python train.py --activation="geglu" --router_score="softmax" --routed_scale=12.8 --balance_bias=true --router_z_loss=0.001 --norm="rmsnorm" --init_std_o=0.00745 --beta2=0.98 --warmup_steps=262 --decay_fraction=0.328 --dataset="wikipedia_en"
Below are experts of layer 3 (counted from 0) of a mixture-of-experts language model. Rows are named router (the router's row for the expert), gate (a neuron's input weights, with its number), up (a neuron's input weights, with its number), down (a neuron's output weights, with its number) and show model dimensions 128-159. Each number is 128 + 24 x the weight over its row's rms, rounded and kept within 0 to 255. Numbers have three digits each.
After each expert's rows: a language model's description of what the expert responds to. This comes from a sample of Wikipedia text that the model never trained on.

# expert 47
router:121171146130128108141157121143122145117139132129139139133167137098062102124083132165133166161099
gate0:160124131102114097126163124111152140138129123207151113129129176099116097101113119152143154156137
up0:096078107118137113103153106133136105093129105125126114148106135078080124139147163106105120118114
down0:130109127147143090123139057123129144111121143157104109144163157101098080139149118167157127125124
Section heading markers. Equals signs opening or closing wiki section headings after a line break, such as = Title = or == History ==.

# expert 17
router:160153146105117119147118139136102167154133133184158124139140137113080092121125142147157156133139
gate0:134121123129158144134145114147138154174125127124109137171146140135093147143100138065093092124123
up0:138152128122077111119127127135152089097160143135150134087122107134141109089140113165168179159154
down0:147093145087145127145104140139132120133113128142136121097100137117127142113104127111091074115147
Function words, dashes. Mostly "the" after prepositions like at, of, in, plus hyphens, dashes and arrows in dates, scores and result lists.

# expert 63
router:135160135081109099172118142162144147141143152158121182127133139119109103110067109159153175132118
gate0:153125102072151134119133165150137146106134157140144119146159165150131129138132132113131135121114
up0:139092098115153158124125122182138080082114154125112144160110113111140147144151160118113130099093
down0:155123149111106113098141124141114154144121143144131127171121135136106119159089154074086098139090
English name fragments. Pieces of English and Germanic personal and place names after first syllables, e.g. Bur-nam, Dor-ot-hy, Adam-ich, McMan-us; also Michigan, Norway.

# expert 21
router:128145131126121094130145174153173149152176148158133161089167116128116118094084092135151148142115
gate0:124119186112134109090150141089133123118143107161137155132154075125089114098106136132109103118106
up0:115119181157143169147138128126122108130110144166073153147151083152125133097117193098108138133101
down0:146135113150132125103132124141125104108162109102105126116098067154105145141113096128117170128145
Word-middle fragments. Middle or suffix pieces of multi-part English words, often after de-, con-, re-, dis-, e.g. dist-ant, exp-erie-nce, De-leg-ation.

# expert 39
router:151177156131111123131140118160138118139174138125129176123171156105104129114116089141139148132106
gate0:139119107095138147110148166097097129148157113132109099162176125134123087162134125146140127119141
up0:092127149137115140130095088096146135100076118138171122118081133147148122097140134087144128136134
down0:142130189126150153121145129115059159127119123102128105129171158122124152065124136078183099084138
Section heading nouns. Nouns in Wikipedia section headings and biography topics, e.g. Early life, Release history, In popular culture, career.

# expert 15
router:131123142114103062161115157174132142138166127143157117122151135095131097104106099143157163134082
gate0:114128128124145100158165122133155110113143145116120138183141130140127144142109122141112179119169
up0:108115125157145087162149125152144096103142133121115146205143097128126155153105128135105169099172
down0:109105150114120140087119102144145115156121132185131108140133105113106094121148129116146125156160
Of after part-words. Mostly "of" after rest, end, part or back, plus line breaks after headings; also verbs like held, denied, despite, and word-middle pieces like manif-es-to.

# expert 45
router:160134139125084119151112172137144198168133148158146118111113133124095105115124133152131142159123
gate0:088073078113127128117161134145158135077150122126110140135144115125140139131153162096128132083154
up0:132130143102179171146170066117192105115151120109140108086133104126136120136129146102097147120122
down0:121178143091130157119105158098102101142074148163116129170144112080119115145146088149153102142098
The and name pieces. Mostly "the" after prepositions like of, to, for, plus short name pieces after R in song titles, e.g. R-ul-es, R-ich-land.

# expert 55
router:142128140119127109156157160163149132141164159124154130142134128121105104092095099127173156107098
gate0:136129143157132082137145102128116155113158159092135151127123108145091125164117084128082166125150
up0:134104143157137093131127138120123171101121122110133114151098071109086125166140092126085147113174
down0:146122140124117158150086117150121103107130131138074154106147133112145118074129110115133123140115
Verb and word pieces. Later pieces of verbs and words like be-head-ed, take-off, f-led, and verbs such as consider, withdrew, stay.

# expert 3
router:146131138102134110180131134160165144186142152172136128086159162134117117095099099132172145170119
gate0:139132065108129152103080162144095129118197150141104120144118148190174124119131099116125159118114
up0:123131190144111103134159125090174142123067108118139140127127127071106138119128128131139111140147
down0:107125130097129139140114150151086111135127137085105107149121145148161136099168086083112106125150
Royal and dynastic names. Tokens inside names of rulers, saints and dynasties: "the" in epithets, regnal numerals, Arabic and Dutch name particles, e.g. Casimir the Great, II, ibn.

# expert 42
router:163159140112090080143148137127133177136139160143148105129135121126122099103119130163145140137120
gate0:111144139177160142113202127082140112131122106111161127140088098097149122153125123121116122146113
up0:127120109100105121145091094173109142118142165153112114101156166133110119098137123178144121105112
down0:171151138162099053157158118139125144102164116158132117126171125111106133147084120126151088108144
Prose verbs and LaTeX. Function words and verbs in definitions and explanations, such as as, offer, meet, get, plus LaTeX command pieces like mathbf, right, epsilon.

# expert 8
router:179149153118120123129135125162129136132144155160138127133162141122101084116064115152140141141124
gate0:114130096141136145179108143099129118111110132128122182113162175129179116128093139102098138104106
up0:157146133081115116119160151138146138151143132147187087156107122153096145109148114123155132143146
down0:102153099137163145089091147124104142145137143178141159142126203168149145113124094145110138116130
Name and word fragments. Middle syllables of names and words, often after P or p (P-yo-tr, p-lea, P-il-gaonkar), plus table pipes and closing parentheses.

# expert 1
router:160145163086089077173096159153129136143149175141173150102149126164087111114096082141141144121139
gate0:113153110136119139124122162113056136142111155116129113108164133140118098131130150133101100147155
up0:098135114154109136101128167106067111085106171110127127095117135142112105146143165128121088158148
down0:169125106156143120134135143115164078121104113108121150191101111138108142149113111130120157164105
Digits and mid-word pieces. Digits inside numbers in infobox data such as coordinates, years, populations, plus mid-word pieces like ext-ir-pated, exca-v-ations, and "See".

# expert 52
router:111144149126121112148145118148162116151155151157163135110124119136130103095111116160115167130106
gate0:124083110117120143132187125162106140115134132082129168132115148182169170124129160134108117118104
up0:156141102115134143125108136159146119102078139130153130124148153119149141120165114140126135131118
down0:159114139085135094109124100120122116147171132136135092143086136091126113086122140122094114170111
Time and comparison words. Words like than, later, before, ago, minutes, either, and word endings like strike-out, text-ile, campaign-ers.

# expert 14
router:162179192102126116159160139148184122183137129176149110153152161111092134106106098130157174146113
gate0:099145142105098064140149111134057126107124126137131147144162151129134121104137109140087143140137
up0:107137119114098078178151112168053116092129122142126129135165151150128129117140112130079138120151
down0:147119123116149149170155132146135153125157119122087073084147147104088140143158125133156135094156
Common English adjectives. Frequent adjectives and modifiers before a noun, such as critical, free, early, public, annual, high, often after a, the or and.

# expert 26
router:150159133121099121167145127121122189167159169156138124112146115152082112124108090153127120137116
gate0:117150094130101108089156076188118122149145107126098141106139143153119114080121108116112137220162
up0:124143153118135123151108178071145195157115159134170132152119065125145115110117125141147140105103
down0:112135142114121127120114161134167124109137091130152118087130133146128099107073130096121119185132
Possessive s, taxonomy. The s or apostrophe in possessive place names (St Peter's, St Margaret's) and word pieces in taxonomy lists with Genus, Species and Family.

# expert 59
router:149165150099087096159154132153156144173131136145176155096147120146114123056117078140165150157141
gate0:121153147132127167076159115088081142112119123117151165131119124128166106164121132164103119134121
up0:135080110125125082157102175153169126146152143174119102131146130127085110098102115099130150119118
down0:124148105151135110128123121117145136118092111170148052171102119118105085167128099155129112132149
Infobox labels, action verbs. Infobox labels like Following station, Directed by, Species, coordinate separators, and verbs such as killed, escape, rescue, descend.

# expert 12
router:198164121106089110134115125143145161118133134149157130088137116191133119101089136159166160136145
gate0:133145147137153152099148077148131125153156121151086180162143148113111147141131101091128164125100
up0:155126125135099112147146160106104120110114120103144099110137090151140094122125145163134124160157
down0:165134144118106134123148122113151134161144079136117175114127107081138195115120166140119116116131
Table headers and scores. Sports and results table headers and cells, such as Score, Goals, Pld, km, plus digits in scores and dates.

# expert 38
router:155146123129138110164110166154158169163146154160151154089142141133126119096075093153093149129119
gate0:165115128161163145189127094128125091110140164127154151102127162118144134140114179092141102103100
up0:152132132137127112146100093120105105134139124141118117107134172076138148148158138166125143125150
down0:143136137146129097135142156126159128093111126116146135130085131129167138162122130143153107098089
Place and surname endings. Endings of place and surnames, many South Asian, Nordic or Germanic, such as -dorf, -bor, -borough, -bury, -sson, Syrac-use.

# expert 60
router:159124159123106115178132164158141152169149135132178154136178132111097106128102114144150162147128
gate0:135149130111175131171132113126132117166155125148162104115156141142132116145129087132142175108163
up0:127142156119075095101132141135144159124157164141121126134109152151108101078106122151142140149108
down0:087108161097129144075148101143114103143136111172118113114106112118097133102147134101114117104127
Pieces after L/W/apostrophe. Word pieces following initial capitals or apostrophes, such as L-way-iy, T-ve-itt, L-d-B, possessive s, and contract, pick.

# expert 24
router:158168166090106100132145138105120155169138112158132133149130152109130113104097107143158150169127
gate0:114119135102144137119132126162156122140136080116111139128124181133129111146124123123173167159141
up0:146123123173108137152131155120099159134108167131134102127184090125119128089119115121114103099125
down0:108153105090097150116102135138135137192115117119162139127120177135060113107123128108126129155142
Nouns after articles. Common nouns naming the article's subject right after the or a, such as law, vehicle, aircraft, building, ship, song.

# expert 51
router:159144136104105106161148126143139108141103141142157135126135144136084136130094121149176172140132
gate0:121079096151125110121078113134141122120142133119149154142117143125144093151127145164122126162113
up0:135102082141116149114101128114127106125116135115159149166103133113149126148149160156102127120142
down0:110111113134101158115169135137156135105098154153141103129076114114126115114134148109153139146097
Main clause verbs. Finite verbs and auxiliaries after a subject or comma in narrative, e.g. was, had, been, became, won, making, giving.

# expert 27
router:150141136091131067147145108146146151134144128139148135115131125116123129109099114146157146144137
gate0:115119143124136100095061118098108142087175115169079102133124120172159120122159148146136133092130
up0:155107112133092141148159154178208111169097155108183135138138122129078112152108126110119144154121
down0:098104119108132085173122115125104159100127097081115089115076157103176115140125153151106129138117
Reporting and action verbs. Past-tense verbs right after a subject in news-like prose, e.g. announced, testified, expressed, received, appointed, died.

# expert 29
router:126115157105130063151102149118109174132140145163143161097162149115126112112122107158159130119115
gate0:104121149118147143128115178124119140120149135158106145148167107081109132099135136176087127111159
up0:082108145128124146118109149115099157125144134155107135134134125096147152098143136196080136106150
down0:139126082116117136110122085120152144149081120123133152112110118145144126103135097114131185168083
Mid-word consonants in names. Middle letters of European and Slavic proper nouns, especially the second s in Prussia/Russian, plus Soviet, Pa, Ste.

# expert 53
router:150131176104092081148147111144132143147163164117135144130169162163107119138101090136147156175124
gate0:173134128148140144138088130150173123132115152173176142125155111162130105097126148169144164142115
up0:137165132090114094159153113135085170167148112131151153126078157088120105102082119128130136112124
down0:132092095100103151133117117153142126111127087108103137131177142170143120096138106133121148112125
Calendar dates. Month names, days, commas and year digits in dates, often table cells like "August 3 |" in game logs.

# expert 62
router:133154116129096115186129143169146150143172155149122135117121180122107107141087093165139157137136
gate0:174123153120108155130120136098108108158146147122150194148165165138084115110081134141128134115139
up0:111103107167148158138099103124100095108115112112103162124117157141086147174134136139091111076165
down0:157166114108122185136126138117102114160134124152090124152154147127118128122133156124107088108157
Elections and politics. Political words and election-table tokens, such as Liberal, Conservative, Republican, mayor, Premier, with pipes and commas in vote counts.

# expert 16
router:155150135110085098112093121163126154154170164147149138109152166130115117074086117143165158155092
gate0:112111149124099121155140179177152132088130154121214142115088114119119151125096122103158104117146
up0:153159117111106131119123086095121141153122108133065119154163162115138094140137109153104151145141
down0:132125137095134129133111146122087128145111155121156073118129110141134132092120088147129107160138
Roles and titles. Titles and role words in biographies, such as appointed, chairman, member, led by, and endings like direct-or, colon-el.

# expert 36
router:145140143111134095131132146147160168137160161142122177094159153152108106077070094140125158157113
gate0:127158104137134095154068119163099081088136129112125099134120107112156117089137061141120133138111
up0:136156119149126073132087121169132089100132142093123093147103105123141140107134068136114141105114
down0:106125156164146156103138155122169137139097172188137113122139142133111111125118123122142105145102
Word endings, list colons. Suffix pieces in names and Latin taxa after Di-, Gen-, Son-, such as -ana, -era, -ata, plus colons after infobox field labels.

# expert 2
router:149144153117101152134158158120122127175157163160136126122172161125098102117116109124166104135113
gate0:143156175138125085143153130111112134077125098153114133121114129099099104113098150135122146124116
up0:121140152151149092123169143121120139062130118134091138122123104108081124151106141107115126090120
down0:146095149122132127118127107105126114165108100137104147133110152169162131116132122159107141134138
Mid-word syllable fragments. Word-internal pieces such as ac, ap, cap, c inside ordinary words, as in f-ac-ing, coll-ap-sing, White-cap-s, Cir-c-ulation.

# expert 48
router:163174133106120118117130148158124139136148154142122129140150118092106098114106138137137140145075
gate0:110121152154156126153101203087125149139104113126116101093116130151086109119130146122150119151128
up0:157153143080110116092143080150140103127172139129152163131141123115156145111126081126104156118125
down0:160156099119114147118146173140099126177098166116133063127210158153082135148126127162118130147175
Endings after f/mer/len. Word endings and digits, such as mer-ger, len-s, f-lar-es, and numbers in motorsport results; also for, coach, factory.

# expert 37
router:133130173125122130157143125135154145148139155140140137138147138124103081109106122136131169161133
gate0:155102169144118123150097133113128119132121123143112169163162124104143131132123127136125109157121
up0:114105170144141126167127129102117085132107119122097114164147135130142146160139131125118110152147
down0:159095110117126142095126103094132123136158108088099186149090128066144155131108093109098146112148
Sports and election stat tables. Table pipes, spaces, commas and units in statistics tables, plus stat nouns after numbers such as assists, points, Total, yards.

# expert 9
router:122131146106147105143135146157160124149152146137134174148148162094099092121018106126149142124085
gate0:117122135118141172143153085143160130118109113116082122125161116124166094131108097077171117135102
up0:148157151178134083091078087167116107113137116110119122169131101179102143129156171130079123130135
down0:127158134091079151143142141105122134140091125149163104125153126117093135149085151091129083147102
Surname and place-name endings. Final word pieces of non-English surnames and place names, e.g. -ović, -berg, -dorf, Copenha-gen, Mol-son, Ghos-hal.

# expert 22
router:172138162116119116152143176144144147122151146140125160143160147115114097121106096174112165133106
gate0:155157122154154128109100153113171134121114158132130191128080125124120130113130142138166142131118
up0:102100115118117138157144117144095142130153127116123102136160121132139124159115103121089127139130
down0:165139148115123131121103129109135154095182146125140108121094124137126098122120130141153126178133
Reviews and reception. Section and table words about film and album reception: Reception, Cast, Review scores, rating, soundtrack, plus un-less.

# expert 6
router:135155125111128123145129145145149150168147135174178122126148145120104109103091100141142145163129
gate0:142188146126088159141094123101189116142147137139109153166129135170129124112146094163124127104151
up0:153189147141110168134095116098158144136128116133111146150133136167124138128154095153108114112151
down0:155143098165163162156143126146141137146123153149132086173110064157138130090131093121152118149133
Line and clause starts. Tokens opening a line or sentence in lists and tables, such as In, During, According, pipes, years, taxonomy fields like Infraorder, Gmina.

# expert 30
router:131162147138123122156128114158144154167161106139130195117121136096120082127078095119107144121122
gate0:166176117158164132086177149141147114133097100136133170133109136132153143097170161072149151160127
up0:125124137101125135189107134090126114139154128147115121159119128123107146171083126147101121121119
down0:128113142141122152086093072163141116098132129132154152138084138140135092116173133125134142149099
English names, party, places. Surname endings and proper-name words in names, places and politics, such as -ton, -son, -ley, Louis, Republican, Party, Cemetery.